{
  "num_hidden_layers": 17,
  "hidden_size": 256,
  "n_experts": 16,
  "experts_per_token": 1,
  "d_expert": 192,
  "d_shared_expert": 384,
  "hidden_act": "squared_relu",
  "moe_layers": [2, 3, 4, 5, 6, 7, 8, 9, 10, 11, 12, 13, 14, 15, 16],
  "router_score": "sigmoid",
  "normalize_top_k": false,
  "routed_scale": 1.0,
  "balance_loss": 0.00152,
  "balance_bias": true,
  "scale_expert_input": true,
  "init_std_router": 0.0166,
  "lr_router": 0.000495,
  "vocab_size": 2048,
  "norm": "rmsnorm",
  "norm_eps": 1e-05,
  "tie_word_embeddings": true,
  "optimizer": "adamw",
  "learning_rate": 0.00164,
  "beta1": 0.9,
  "beta2": 0.99,
  "batch_tokens": [32768, 65536, 98304],
  "max_seq_len": 512,
  "train_tokens": 282200000,
  "max_steps": 4339,
  "dataset": "wikipedia_en"
}
Below are experts of layer 13 (counted from 0) of a mixture-of-experts language model. Rows are named router (the router's row for the expert), up (a neuron's input weights, with its number), down (a neuron's output weights, with its number) and show model dimensions 0-255. Each number is 128 + 32 x the weight over its row's rms, rounded and kept within 0 to 255. Numbers have three digits each.
After each expert's rows: a language model's description of what the expert responds to. This comes from a sample of Wikipedia text that the model never trained on.

# expert 12
router:140101079119164114138107136185092178147088165124097119110168164129149132097115159096060182141128127152163082119044121145122106144104168080103141153128126134127146179155075162109124149115155114120156167139160144133156110129108062177085104112102128143111155122139125135126136149059156123089118051107039145087094182102086118103079188112155132161156069145121149134098113155199116101148059112076095173130173147121079193137059098092147116097134123187124117152189154155134051161144144137101068119119069169167137076127089073154162161146086114119142165120111160140127133062087149146082119168152088102130166163113123132116141103084167133116159085111128136066131124133143145132153147102103125095065103091067121140186133108146104165135118128160150139177113077178157131135085097124
up0:083133148166114095129162120145123139114135149098102186100098076119100115144086136090158101137131089167147182158139090110078097175157111091122168106148126149103120144137180142093117114154159099132092095125105105117115134114191085164075188132074125183110081118097159210169150173106050139191076113114070133122107168089098120131130104169155107136105119106129167081127134190142156158162099073043158189058173137133080161147158098111154158169138137125156113171111127152081182146129113119065132151129103153188103132157085128133133108198122108106167100147103158131120094102096093145137149122101148145121135109155076150134163108121105164147100131137145138104165136190083125153180131125076130112104098107142143053112105131140128066198161131164166136153195129070081059158159150153
down0:080111158042049085124102154118142132104121074143154177143098115102132145124095144139151177099073099133132085084154099163156161093090156145098145170131098117127169160190121116182158107198077106096156159126088100088161126145181096174128105130164117135115114136114135139150112142091106121049178100115116122070107156156097136185161136129157065113162146177094098092154151088160107116104092085091136087131092107124126137146089055128147122139161128090131109104118084120146118128152119142147142113079110180097138136104061094120119104053150106154117086172164076154126146190119124148161128131113138082098161153088064134081109061088133032122153100111163092120118138112116110105071122112114148138118068094134213133161108111126091114162143160043084136084136162145101153133103108130
up1:122084157126115116149112117134138115135114100122137149171159112131136086181145141142138155128077117169205133097093144153098147140117128088103110129183099100115179076137113143104141115078176137116132160083131140118113131152161154137077155104137140089135104146100133116113091180077161075104102099146113186107102181109106114139049183138110116194188130151179058107163076140122151114149106094050070098120139119142152164176133160141158106172147127053097143163123170130085135205085090142107062125106118074153065195049147101128103128150159070098117081097125133114083044088119136146146089138136114158169143105118128092129108102137155127149113156154192112129146152125154102137130104145087099153092080069107132089166145176135116169127132076134125143114173131198103213172092140123
down1:140089137116070130115154188120130169104163088097135101139052136138171169103102096159142104139134144157115107121062134112148113079094165195171142137106107088152129131143148100016127138122160089146079105095067102068142077182122136121144146108131097136146100122134165126096120125099179099118137146160172108124121214140107143104130131089134184131153079139092155127077061155098127168104151157113156060116071111148140164140153083147105081140124135119091190144127085097105198099120124156139118105077185129085121218115128106066152140165178132127051133164133147070084115191119113130170140145108120129082143117196089131118105123149149123165107148126165108183074092152140096112138127137078065139100088121115131151072105123144156114137148155122118164161128123108147041153137134103
up2:127089208159138130090081126094133114193064160123068112128107117123107138100100132118181142120109172094178146104119156110112171132245168107144117166057159185120131127126109129105112095096148132154170170116111116116127092161141085074159110140136191073132194112141127116140082094093101127060147111138141150122121141085141158161108099169137088124152093096141118101169114164113166129131150157137143076083213129153081167166081152151138134104092121098131191129193165110115131148132114120142144136121116080111167136117118090164166137100098121095096181135122154070207119124163098134181160133119151133114125161096127118135182097138132177127119137083201114076124157070121124113130076091075210105131095149158123146174166191133152115105101170146156165123073129104075149149162116090
down2:104165114102138142128084090116154110112136120185147174149114157094095157170096086173078109075154189095145085126105128144159133086197123159096127070161130099154149130126102144110092096097042115095130119155096167122189077150112119151137159160073100127143105148138118129117102113048075125081139110239116140127121122097121140095110189157150142073091203138089148093167142103143163151099142127081128093129145079142122171118182107096072165135133144103125148146126145115116161122167172098180084116106130179087124124121089174120152177136102145124096109142154139179113148135149142170112143154118137105057061132121144072129127091189079081145128123075102144100114067085156205116105157119135111133145123109111125171166115137102171116132128170166215093130054151140158117152148133173
up3:123154128153165109075150165135103085172090119136034171081115141125082216127162130099140100189119146189139160151127110133131131163127159158173117080188120079135108129119086127092143143133112142110113143092160083120114131153148134151095159167080143123116132138123118140102176136160172110101172170130124116120195142098116106169078200143089117107132117180155167099122133159107122074145115081130153180148174120117118148126087140141110152138133152086137105082180106173136120217067101128165125228126077053129127123096179116140149147046134157140169121152123172138133121098133097167077158086130100141157136152117149125142112227079169122206201122184174151109148165140117114109089124158097145093143092159105120128134135121086121143117093110141131082131138102168162163076169126128
down3:152096155159112157116135110129155090142172166066162148139107162128180155120120112149151105161118114141068091162179092100134165162125147115115136129142142047099117110103111152121144140093125097089132033136120141158123088175170154161141175184090121144137150188164145164169137163122135133165097142145095107144093172134144188105133142103108146092212099124206144100155151158220158129130163136116119111093102107108065102151167140110099090101154113100156106170139134155175163071161109117090138160092211116148110150099080170070108122174159125125121078116144117128129139104099155097101191047115148130175120114132121095101117180046172081140202097089107114184074090124123130132134119108121107076129135088125166146108147093152109106116198089102188104170120144144103103103126100101
It responds to: Mid-word letter fragments

# expert 11
router:166112135207157128160163140206096113180146149075130096103125093115183178101137159112116156146139083134134200108184158081104071136190136100144137094169169111123121165115148147143152117156126092138129086083123052150153130152116110127100125183150129174177117157123155103111150138114080109150062084093049137142152116133113141121117124127126173140097091140088106133071144159225117178121137139111134137133115133100104206109155137085164154120103106120104090120125087176110103155099145142125148137146143153138169139148129097139120145107112167068215102083108128136128094088112152172104106142138121100157183120127131095187119205133106145143159126163111111132119125197126037129170212132120126118070125115089112127189122117109111165082109094155138077162105094107097110177046148109
up0:124149121128171072155153158111112127098149134120099066123073191140115112172174103090146145119104030134125117063142121116042073128175117142134167123124089117120109119156155147089115119126155087176130166108100106067144153099118086160120127133170081140143067164132142090066109129103188119071097141140144156128169180121107135149092120113145148163115125136121115106152186141203161125163108156102139172087123152121117156147117149135066107126136106152080160142148153108114109170085135139138154168036104109094141128133144124120168135154119108050125064148100092164123119154139120116103068147136129108167162100147190080103149138147144129109143164166096126112153128198076137119190111155122117097111093179149097146109073167069184164165156164076104077165098076062199127147113165110
down0:083165061132131120088120084130152128118108099163128066133120165111095115110145105136137114133136085119119093114089063129162165154097174138061105179158114117159144119093148116058071156164141123119107134094084159088141136105140133121082096136127090083116135135162070110134169118118089151100111190134115185148178158180148147071136159077151182129122137123084129138082104116125211102145163194126058126127111181186113125189106081173129165141109133142135163129101108129195118128163083089166133104076100111170122070137161156135103173086145184130165122118092131128083064175144163089108153111160128076090106163147120127068151111147111170131150120117110111206160113140057094131128113188096081058158113082159098091098140108120138072169131154114078116084142159152106123095121123158
up1:098092167166102111051152125158087128151078142061117111132138156091123145144120092136102161172127152131139202152122172137117099167149204052139019132140132067130157125081154139145114154098176140112159058116202084144188140184175073138092193097124123111148136147130169122141106130134159133192116097180116130113110130093058117094114125146105152162092102158085083122163141171093091149135111083072108130109117105098070139142119182116140116110145127139078189132146181170077143118105099120087117120164105109144127083135146109156172111164140092130165115190131108129108087097132182131157097169136109182136106166108085115151168146130102143093054162128138088170108087148120126135094168084162125127130106132146084147103139181087124146177134164133192091138151130111089129169111157148
down1:150135181141128174127107128144141160133120106101113138152118171128129140145103131102099150108117103089135097139134110115164103099089048131104107161129169133132154114125187156199155159122114100172074110112146102179145133151119093130089132092158123086163137102120094141112080098114033107162171165120105102132157128070158130169154118065123124119110085119161121141098126127125107104093130099135161127109165175185161203091176131146140137143106173141061104130139116152122099152077150054166078149108135143112115217171175144190089123128110165183115145137198104148171151132169108158103135109168173140135142128179077146165086099095077136144124093121156102118109161083158103108170169054126176130174105077112109187186135147163099124080114151190111113140098035129171164071118180111
up2:143186092100151072098158173112072085113142133093118178174130091120145167102080143157118088155095092185152127150102051118117146149174122086110120142114148130144056077195154090163134115124192151151046129163130146069113129113118103057145132124147116133064112082083113146154182143137093091138119121124149168112095115138124125101124076146078093154075048117154160128129175186078155167086122159099177140150108117119113138136200089099119176149132122150117116135140176141088142140111123124095104107148129110168121105123117121228142127129111164170183092117124127091118074096130156135132104174137133092122151124126140143079186134142183177147130072139151094071141119132047144148169089152189130145166057166121145124131128128100132112121103107150190141170072071126088141115111123141
down2:102158113155161165131118149124118145175143129144122102110120097123180134156161151121120066155149130075170082095115069088068103087083075144114130102155116127137124126154133145147152079174100178158122069091163191130105149142099168102126134098119141159144153154093194114135162191120128148124129148167169112120136186093068255124140133125137172119118176120108125163175078103110105163058104131085119103090120107173098103090119120144096137124145161161165163151118096157114106157112112086155106106076127118193127149105176093116167150130119171112115118111079140167089147171081124086228094091089163130123146186090119183157124101096191063113131185084148152130098102147105138164118066086111139112132121099107081105126134159112162100116154144094119089168102149139157143103098139179
up3:132179128085103113136133100117187154131129151098181120168158144134110153083145142193169128085074161095157102073158142149096164171137084081109155108119196082125158134106115119120152143055149167149107131098076063170089181203147130138047138121155124135113130127134138121133160109182094164169129167081136153154163165110123142132132186153141116124152170098124161129049159158087150124108165104085130133171155134082128065168146129084140079077172129179140165132156149136128144128086164129043112112176149173092135194098083161152132115129135130175167146121154125137158086096155063135077099122147153132111097174150134115161172192143085136081155197121143105118172132151127210119183168112153106079105147128125128086129131135147131132160114096142095128123114109136074074117146147067
down3:146086126145122186191102072158088126153129115105149135190104160136091124144144136168159165092106110119131118122115152134128077147157151123182128114079153172103153133118098105138108168145102122154101083153143085097185195154151154124131108101110129141091184116099069135150107174088140132119159171108140147170127162091169171091167098137163152072172170129129086073104133120128134115055123139123131131145075172091134136112162106146176188107153152100128154141192160174175195120092157174227083109081150130178060133112198056128164034181087158125105177127092118176112135109089079092110126126155097112124120105145146134130146097126139075116160148122043091133152169071139154075101122071161132155148132152136119145151118139083138136136123113153158191113097145099142138143141103101
It responds to: Proper-name institutions, nationalities

# expert 2
router:070128092197080087170144090162101132151150174140101120200184099135128157115118154079118109183086128097197134130143135082156148196142136134115092149094138160113147165165073079161180073140186087181129114091132101092108134104109081132143120116186105142146122160130094103168153129112129076145079087145138103142111125142137068160099204184082124106153119148139119114133165156117090120148131089060104135134094184091150156138110169127145144080123076113144149109144130093108124154167074190133112113167151105148110158064102142130125067124081103128173093128112133106148137132141157095075093167096141118134110122086138068123132187171138134206116154074215120132183203125109110115130119125093095121137146134103156120138139062106137161139113134155084138199083110125101111151117061097
up0:118090123121166146094205167117144110130087126147093130116161109145109155107130164063156148099128135173128110118143131150151093102159142149057118115151122151105135155121121163040158126105141126214134094140151081136135087222137170102124117145120124121124098117147133166141159154127142101118177116122111143154091121119143103152117187142131187109092126168121215060151124110165019131085124065099102135113184170125138100167064169092135085076078117144093176076140169131073129114130108149139101129135096096130166107113141157152128149153144125133119119108127156116113160156059188168081135150123122156124167128168109116179123144107137105169128094163145108102112171109117169130136138116055116142109138140111151174100073108117040145160123183085128146132153057222053166126157114123
down0:109126125146129085080114208070130188123110120140146105124126214110094136127126117149100161092179159109170142094149143161137052174170101075130103138112131169166080128129068121118053155113098132178118140147123128110127136136131167201143148110133122086077129117056095112120155130113080099120160155088135186174095147140162185146169141168102151135150073138097153141151101133113160183178144211127121140105141151152104136125126077164088128135102129134139084080206097105140152077168143105102102128113151121056130054154109146067114113136158067109137141143118078159194158146116173138112111078129065078149182133165142110066115090122140129123162156106101091151074119088138139139136109126100127094122168126119126150104131176151092098050151136167068135150096162163166121130160171118
up1:109112109176183146171111139131085136112122071133132128143080146122128128069133162185135172165138111109129138104170129143101125068154142139101106078183167151172144149109128105177126109076094143129128157098052053137121124081110169110141138099123157151112167070138122131157174116090116089170134167185123127125143040120124110149129060107152077101156134162175124068119138106143153192111090131169142117137138113160109110150104135140145168088153088140180103128174127164105163120210121191175134045162128114052138111175134068128142124124172144155113082142173134201183164092147111106137150089138145093192131124133126161135129168165084121125133135208143154127148193077105141110158157141144086144099161127122104137133119134161130119165119116082130137085026119157113153113083184098
down1:105126118152073157147093142115169103128137112102148092081074119090139095155091147054114185160157137114122118086056119088152117178147148118133138138163079145121142196177190137150121114134079181155154121154182133114078159153176080153162140130141148115158155107133120149136167111100099071146152136125171059142137131097136170106098128099112172130138156121151127109145115130203108167109109137127134086091134089129165083146057071131125095162101095089110155064136134168154144135135127125133124141130150071164098145100092030154144129116067151138140175127129136063122074157134097111150145123090117154115188134112140185102118134113119144037144117148145105167120129111118123108148165117049147204111132173126110163102097144135143181137162061105180140101083129172158191055082192131
up2:137182078113122133102093137114098119098153058084118116137132140115082108082044129155130141068109170162108123024147108180153097219098130107134066098140117106131170131137114125171150135146067106139126069110146139148126073153099106135084089138125131147131091111107129099169206132110225088117089108101070169093141072120146130181170167145144141069108116148128137108087134076148078109131030149119160170105126138148126106073178139160091144126123107126140121136106069166112129150148134118097122144155081142127143113187130093150111153108132103174183163092063122146103140152141113156120119131142139155126110146102154138082111086135110164125124101095130129054143116120110089120170226141126186127101095112147119076135120066117116120092092142122135142073084122165177108172080133137
down2:106099152103132149139076079141121153124092109130109100149068115113158130171130092120133159084109083162157106112129147170201153101121170145171118109116131152064141082061173111168103046102138103132202131097110149149131094127140090170137112094168092154148109154135078096111109121160099111087190149103109154131105187106141118130131169114182095165095182140114134172114179100149099138168136112205161140098135107119079080108144067176190112112140124142116108151144147088039077105156125129092074167106144130097173096121078149105135135148069152108092133173102071148122114137147114121162158087122136113128207138073124143158159132144148175065184141122112163093081106105131167178090213114117079095145160171154154080157195101148132125105165144123144126120123119166081160110111157109
up3:216122153105114130135146110131192180132083138130126118204142141118137165133134137093000113159139132140123131122089164154113156134079154134155097167115138114201134079139109120122195095125146135127073147134140142154181134113065094119057161111130084147103142161131113152153101138084164118106116192125156132154129127137129103103165137112074162153147116166092168174146173138113092138096156149158090147166096158160127137113097098193149124091106120138060107089137110186174133161093095139075091117147096173158102135083125142174177118126086176133169105118147203118106037122058148146083161123108173114160134152113156130140143090104150149136134116105107060125128182180179124126134110113122192156108113123121123154193148173065107151151141110126151151077103110127177103107100089146
down3:162165142139116086172110063108141075042109130161139128105139131139123158075058115123162122157138086128103128082183089106149053124156057079090065153079129145194168096123156117126149104143130174108155147104127108097128164181137169066140141142136094155139109103168179114108119158091091144090124096118128105186110147098093111095103061140156113144172128133123121131121130129112070146137199134151094145095110094150163110117137128127158078104154120174150125135109146173099145121165159135124156106092172159130135096144141124104182113086127160095147110175096134164060108179112146180124091062109140082129190175173085149133151173108149173166146138124139146184113128099179185092100198194132109119080093128160115149112088104118092137130085133119076100102139126191056060121138125107
It responds to: Articles and determiners

# expert 1
router:138111160128132086129090125163095154127162152042139132124136160120134157111116101095131147177131175143133095141133108126101129130120176093090142143067164126083125164134165136123098141054121104203129082133165157096070173144172087085126105145158137123131094121143071139123154099123116141091078107131159129211139160148125137140131109155127104112109082176126158099121122142130162083116072105131157124104091110154121111088122133162195108104113101141139177186120134132095141075146145130104149049160111119089165073027141127143107223095114100063173165188096096131138073086095096123093203155144133082129110139119146124170183100141106109122087151138133104088145148084122068147104084100143082193105171110157165111186140154138090170128138085196146069149112114058108136159147126120
up0:111136087119059086116162162080131109142109049126158113145118128138113185154113149131081161111112096140183138089134141117121117112137157084123038122118205174092051096164146098080140136127189112202124130132075164181109135147088121125069151107180185161066096142180147091116061105125121160080137134092151119143176115139146109133145146093092131158075124140101177127116151083100200127141156106139158112114164185104147093077133119111147146137131152149146160119167047129187107136094089145149148102119134151127106185198142149108084148131101151112124116049097083127114133114130101135114151102137116127146092119187128144148150074133142130120112165116225079171104184110109158100143161091111155110052154099153105122156151073131139169165140148122148127139129150175179113098119160100
down0:129132089087120150072162133161146109162112159148111078133152143089172174082174156131138091057143106124077129161135167169183086133114141132108116123117195160116133118139197111113066128116154136135112123117138148103125165148172113087107143095131183046146135169160132111152112099108142072066083097155163161116160155145187161111086164130203072147181144159149063145109104182116138168121149113125120160088096123126165117168167176188111076101147146097096185091109097146139187125113210164084112140103106190107093136148104130151077106180130151106142118139107107147115172143146133199104193127141083150182169129140097089110120121116079094148078099153129101142140192154115059121146120141170132103158136098123119173118124162150111120093066077129138122162132162162171075087117107116
up1:155158124116122107108107099122115134152112181137176158165145186124105161143091126073061143130159167165119116111120119044082148109123151148113038144064172148095094161111106122125127136048156118169138118102133106125148166129117063103084203134104148092096120087111105149196089115139147125115098134168111162114149161103079125099149168133106149095132121232124213035076106084118139101139154166139138124100113126108158134107109121101174141111141125145141146143117091169073134150114149138052100085204112091133146142131102130175162146178108130111110068057121161142159143185145062146094089114089085089146105155119109127150152160092124125101101132102124084070107114099120143109195117125102098201132140156092163131084120080123063145158140141110158117118126140177113124120086108116
down1:116112105107176098130133110136184088165111066187182103157145160103161166141156132104126130120106149147172115144147080123151153080091104171178096171077132091088171156075135145108117078149162132156120108173096080153133119140186158104155209116137178103126107082151171216157094146100171126083135148147179121100099196097108139147109116134083119137080104096128114129136114161135114126140132123138079105119148084169073121131152049108079090107150199122138094106063046096118113095140152123093112164129095086116151099185103107115101133213139127196143102115110127182136121093124160092084126186112105098124153083185097138131130107138108177131123080120091141117117125070113090139186099053109098146196129152093126152145115121092078140093140164112155134104161142152158144124075135147
up2:082116136114165086156177153119136197149158088100130101147096132108146113165140181105160173182068096151115089141147141160163131133133124158134083143092132126100124118097093137158097134060148077192100116078184096147172057060092122131134157120094181162164143144135137112131074182093200121113130143117147109130124134141123128164157141179159140146129117131107127123162129075153219077114114126073153194150121173120125139064131166132046094109178148107112135112125137137137069123113107174142136131172096127156136095120171084151141115119183134106123143091107200142168137168140186160152103102128150138117093173129104079118156071128113057139092149125118203077134115092161086121143130159108139066140036148124150100122187159127121107142097184108074096101137140142203135130145131109
down2:116094140102110121106139117098160083092150178156144132158140159127144175060174158144137153121158136146098108169111124124151140134142141088172114116114146149163118147128161158162082136079121130132095197139096191135083138134098172123135178193091066201149120157152113073115119119133110157161156174089118088162145183074182155115118111146095130116099134115171159162140184116167153164127103140085149181098157096119102130131066119218166102145125162091147124080079107162194108108122132074089149098166161147195089094136131157120052122134097107050156143140163109122116107116113122159056098097070126107164161117135136108142166179082191157107129177161131100097144173159072145157116137129113144120134163137146110115118110118118169140176173153089101118069079071101143048159133080130
up3:113146155130080107137098069116101164171101063131154057125127105085119100080109119106119121117105137120138175167142135145073100199171144065134093096203128106119146157125125100164140167069134164120167140117126114117129099111092154096162134155164110107085153124140101169100220112081130102131092132192129124080080072109051097077111129127147159155143077170158148088150181156107135141192100102122136180098110143137046098203152121160121177158130183112171150139138163120114116116148124183130121155150122143111082146127132128092099118164163188151107142145127136163158143164115060104129135089148175128089119143132128105132137144114071073102120142122181102191140166107143126061131125143113172152140146151180166105148102181090140075118083059105098153127090103148133036146126097115
down3:112082090141087177132097143114177138121130103127189158115112162092152090096111111084178153103152105056084210118111132162089126076183116185121159114123125131110113145184197147140111087141114170186138104144180135124144132125083106125121119115106112069157120160158128149091097107187142136133147091114106125145176099090140125170038173088107144067106139139102060163142156160126108132155059111124116156113118123135158150073107163138117198085137165075197193134052127093140108133152119157190136171147144091139071122163109142111130128158112125150115167085104176106192127106108035117089164150092128135110108175127133130138139132095112105137142142114159080149113135149120143102183142091084140101109189194087113175140132082146102164093132102162130105138171116098100136187140089100
It responds to: Name word-piece endings

# expert 10
router:148101164216148143127149134131081140146166125118151117138077136112128120095107122074122113201049106191133158070114090084095145125122137094138146190181172125132100122129138072067113136106162127149136091144178140117081123145160068095155150148133143157108101090155091153086153121055151106111057104093156103124133080145154089091124193131098177084123113184106105168130151101198130103104121122102135133166133173110105143084157206094128210177144123144096192107117079180151141151126176161168139102152111110139050134155127078199144156134108153117148140134142173075097122131073098163156112159088115146088117144130153152089174142160137109133107135130141086058161121115142161052154111136136154167134138118152141114133113174111112105101079121087093141163119076118145088127090108077
up0:163152085180142098129102097114121108140090118131117089114125142168152104170130150101115105131102195139125149168131093161166158089088132136167110147137125124153166143147091134117116124097112130160142088111086132148159121219105063136130089133149098058151108136172146145139098100135141164099171150190174114073161099106155123133155155108079112104117114147162151140124186098144121114126164148091088190098149108158151088160116155074131110109126108151112151177189169031077125120146197113067144144128116095110171134087168125116111118077169085080107117107129189141118063111142124070126135091123157121090047166122056211092135129101115104137126140167120129105099092119130146102106141117180154103080172128126158042137102120138146188098122181118116133107139067152109227159078087130
down0:127097081122146227113093121232138153181140137111118159157093092156083145080113126165107120150105121161117133145152098104146160144192166077118148113074154053148138129128146171100105129129147112189117128137096148103120093182089178110108111128105132165149206148124143166172119126130124075107091152113147156164087157065071136073125137139125169137160145143169065171128133169178094135113136110138172145146127134120104050153149138104111088172167118127097147103124122106145160092161132126111147133138071045155124135054158154113208090104134100167132110137151111179150102085102123141138114135166125131169176150141130103101100178153113134135168155142188157076106130134139127123162120128118124126071135107120114075187055104105098056080136043088149175121153157140089158141122103102
up1:121129159177124121148133165125088101174130162050099135130151166061097155160082121164124134114155107151119176120129107131040126140220168094137170176063202124096113086168159101138122144089162127152127147139152081117175093170185086168162162105109127119090193133101164161189111097165138176126116103124116166081144121120075109107160122155109134082143127108179090107140120128070102129102117137158145094147149075086109168142123199082151182162122149105158168087149151148128131116066114107114109118153094204117114117120102141149098145112156104122189115111162150146096087158172088121074157153100174185161128124059186157158143153079075106120136147169146111134148125103086119108130161134105095105154117151146167062109142115076175135118140108158127172121163135162063101112155102081
down1:130130154144160122084096078157109150076089146169144160126143108110127193101117199167131043146147148135143167182118129152123142124158139132136125075153144157094144186128131055152197109138092132124137062146165104099074154147131131125101141179095079090168063100095131114123153164122146119147143129169086133115062110135134087117131107076163107107086135122173141121148125127086164112092139121182129121068060163180135118092129119129103100186109153104116133156129171089178092122114094113115155179133173099176186154121113126092137093189227161159158097163099092076153146163204169112126137134162072134095161109149121148107115140093147137137112129129169104081095125073128089144142091129187151109141129133098159049133047151114119154097180173109130159113142201135113105156110132156
up2:158135129113121135144117144121080120070173076116139059123125097085081107170118133095074123138095115186083112107085160113133118164176150114156139153172125167134063161118136097164161117111140157117159121123132114099160147175083127167126104106113153167123125113098129188164154093145133073078061109153101115143157066160098116138071068177198145145159130105114081068129133094136112142057114145075118109126125101116209134145102109085126150126133080189109123114100114081085056141086173121129175113142100134198105129127132114159150127130064108129143092107113148080144091158172119082164166142126105106164105171187139161167145104201127146084124193110162107158127159095142150084177124128155159117152177151138161140120087133171109146111084156167151165159119126134093088150016128101
down2:077152145106145190110108114124141125142167155111158008162095139101144098147160195159040096112094152160102093120111145104140142166108113162175161134086083150125168160162152115160169140141141154083149131186174099127148075133084167172125060100087076125185147137070117112146075068054065082134089111132168131097163149148045134137135144157132119154084171140126177109134141133145150138072154149102141073141163087172171147085159111136138128071147107148154176130137115116116094097055140135134119104101077124115101108100108161107117132118152092117112116168100173103132104091127178162147130146135132137169167065112133125124121095181166105121144148119147174118127047186160147140159095132141124160214082106132151113137091090103100133140107135109083122145140145157184086134106104141
up3:175108140176086094156154164097126094120156045148114137115181171164143131110128098093137089034078149151173166107140150131031121148137131081152114104109087097126117129134135112077149148082123123126110162134169160174118069153144159159101155141150195094112109128097144154186090126061115085139144059140163109135078093133102066160068132132146123062120114129164151109162097109185161145146146115122087121189128134143055136151139162171099151161082120170151153138164179117188101120118119165163045152125107078171141170140086129177138193087088151097121138136139087154160135131107142133080086139091104200121171167124135070152096147140086137161150118132119179142108139168159133095188152140138163094130169160146161152113146151109145170149127144145122148147100185119136169147166121142
down3:121110121172100109113157108100121112131182047126190141137115155069161176124128139134121132155137122165097105150126119103064143150063138122102094113159088064161070058127092151146144120086135113190121076145117096153142131157116113128130096139141110117198119081104106108141110086126167140101045118098106102090137088087133117193159067149145084147133175108167152127121141114099097102133131121138195131139120148085132132091115115090114163096068095145099097114124135125162139171107046075166147143124073118096165135125076120155154225104155096156170119156149176129147121109141115157162119125114143128154174105140134146188136124042185119142061128181157108117099108065091113086075125126140142116155139141088110156133193096097149069105056186128162126146159112109126192083094106113
It responds to: Past participle endings

# expert 15
router:161134069121149088115136129100118191136096093138079137183089141090162204151104106114144221152110137115148098116169124142099061172081136091029128128177148114079160086194128143085152166157122127138140138119113116098155150085130123147137106146168111158207127138169114103129099159142109118113118156139118124163124101093175109109132151150108131130106129222137153113132132108114158064123115161101116180107120097097112101117096108107109117096158147149114124143125116092145123179151147122135075101134120120187102152075124101137119148095099133136093151097068110118173143107141144118180118072090120224158122131142163114097185083145137129132118177117167099133165107141106149117162108070113145117063130093097161077174108185111166134175144163148126133115152148144149128225021060083
up0:127151149134096170133109112137100145088122115088145116163135179144173172147166139163145162142126128142071128134155142150156144147098149102081109100120202077144124179128090170120154121140182086142168129178101160127148139105181090109175114156135171181170126156176112155083188143127167151114120050170098148138119092126122089112149102107070086134139114163125145137106130105123153113121091160096088136109066135082107099141132091050169108106108121165109097123104125144169162072087098183088084124144150163118126113046140126129108139114160166139103105141082135070122099119158036148121119157126216152110071134158143146125171182159162079125158100219138125069166152190104154109112162136170166169130113143162112083174123151107161189125118089133096147107165124223120110132112090116
down0:093128119099118088098143124133141088142126121159118159122177099171117200120159186129167122153145121071096132107095128143157143126088135165126149185098111142124118117136102165130105112178173093173097087142142138146158152114125150117065133068052115085167120133104127165158182091156064162149149149135071146130135118137128051146103151134138121137079139107091116149135157130125135162111047110111193178076107161105120213116176115142161124083117151109198172160154125049204114053134105141155111142173131116089132116105134122112151128143132136119126065144176120156157152152148136180110172148160141176090084118115081117149151131143142137112141117140108168149089180101121133167084120139093127167178098168125123163085150115035139085157145151200150144091067125057168084162140097075
up1:119161130110123136127120140149137088142124141052132162097066086089111114149134132217170149115170186090096137100085107141093154121148141153110157141134131169130100123148043173081114114133098095152130078170188119118101102092141114147112083109136172108164194164114086166134126129166156103152132153130094132107122153075112129143092081157165109144121101119159157152148137116110140154175158198134091167151100130140133152086123134116145163217134053096092153161128118104090121170119093144116124169197078094210080147088146131164142129069060124134168194140164081118084156154114113073146114137122122152111166114145157127140106143195130074131139149095216061134160139178124145138133093058126132147065142166092107092105158131143159131164139156143133111127119136154196112131054100115
down1:198128105202104077160173155077120155104171126139101120086112137121131113099099104148145062126174134096152190150175117124110136127136127128164085124099190038159127075187146187164128095128095152127190102091147148115127125137151070100169114067166135072122134157087095155112154149157086131166111118151121158130154100133149147104141106080156189126081165133160098139117094206167077145130151139103097158171117172069108064094131098102111137152135122117105119109185111043104146111085110131078135135129167136143120087110151091151139146171119134080082091149126048177096137108127112147145189120099161159086130145161165132129107154092155111097159124155191115171130037165095106144093078163145126098153110128105101121160080163125100159134117174153191147171129117156140172117123118126
up2:132107140151061082178124142111116146080158093118147169131125195143105104129122157168109125084124087169139150144156101144131091112142156151089081067137148093102173167108119171161144053081046115119085122118125104139175131118163150145121141198115153130137162099145203086134171140119137142134088151180108167077109180113126113143191187177056125108142206178161139134102137127113085080167122113061109141139083160183083107105141162128187083149105126131086107152174096138120177114119100105144115148105128121131085110108112122170120135161137112164148193152136135138179139145089149125112161209158193150099124120076112087147162087157079141154114151097117171141087175168129091084145085157137219118149087107087103146132137147134084121146116115157119138114045120092133128116161128094
down2:123118156112143193118102100093125117106099051192103198102117157195183096101102085146149188131134131102123089160220146163149158161158200085130145173136153108082138121158188102143158107122117194203062134123136134096128121048176075119149149117144137165130154121166151110158128117120144133156124105192123160129156147171119105104119080171070114168126167166154102173069152159066149125120151134142155166143173141122165110175148109172141141110163184140162162104162113143115134105164189082136103131136193153181064121143061107116126104146130127168096061135098107171086175143121135117166129148174122131140105130112140117118099131118132150145110101102108154169079104133179142142161083132115134136132170183149135113121141186151083128172133102131074106116098120080143159139184141072
up3:138109163133142103092126060080098148151117175140156096101147163157129102102083093127094163129087062102090140157125118181092140137136160121110139139114170086109141089080083136068149132070127153151116140105113130176129166139170139091123099141104170086115140166155078088115142169119086134077143156104123184091104112126128083132132146101131199116163136185127117153148188151128136053125096054125132123159085108124138151123093110138119070118141126170191151057129178092116161169119146165089114136109149147119081129143133167083151120118115200090108076123109125137128131103083113088155159169141106131131093097069111087066151144176173082151102103119118113107200141119153077145163096144074111145101094133156095065071096161093143152181150147082041052124078157123150152173109130083
down3:110110148131145125151117163147145160157110143119153125130091093173171103147166090189146127127151150144113124114169066145211136181097041154119129129130120149132139070083152167132131152073123125132110099147097134118130105148086159151150068104105152147147148180151106081122129173164138155117110136063128146174145137097121122138085128113139019106152161086111142131106062126176108105116139128134100137138147077145195103238150141103099159115133126192076116177147107043147168145144138129118173171084123154110083092134112147127118129105132088163092163082140112168094139140081161156109145155091125164104073093115095124156117132184093138084115113128084116041148132113152108018138106174152101137125152108105132104144118189107157135133119128142158130076095139173143103084182185074
It responds to: Sports tables and results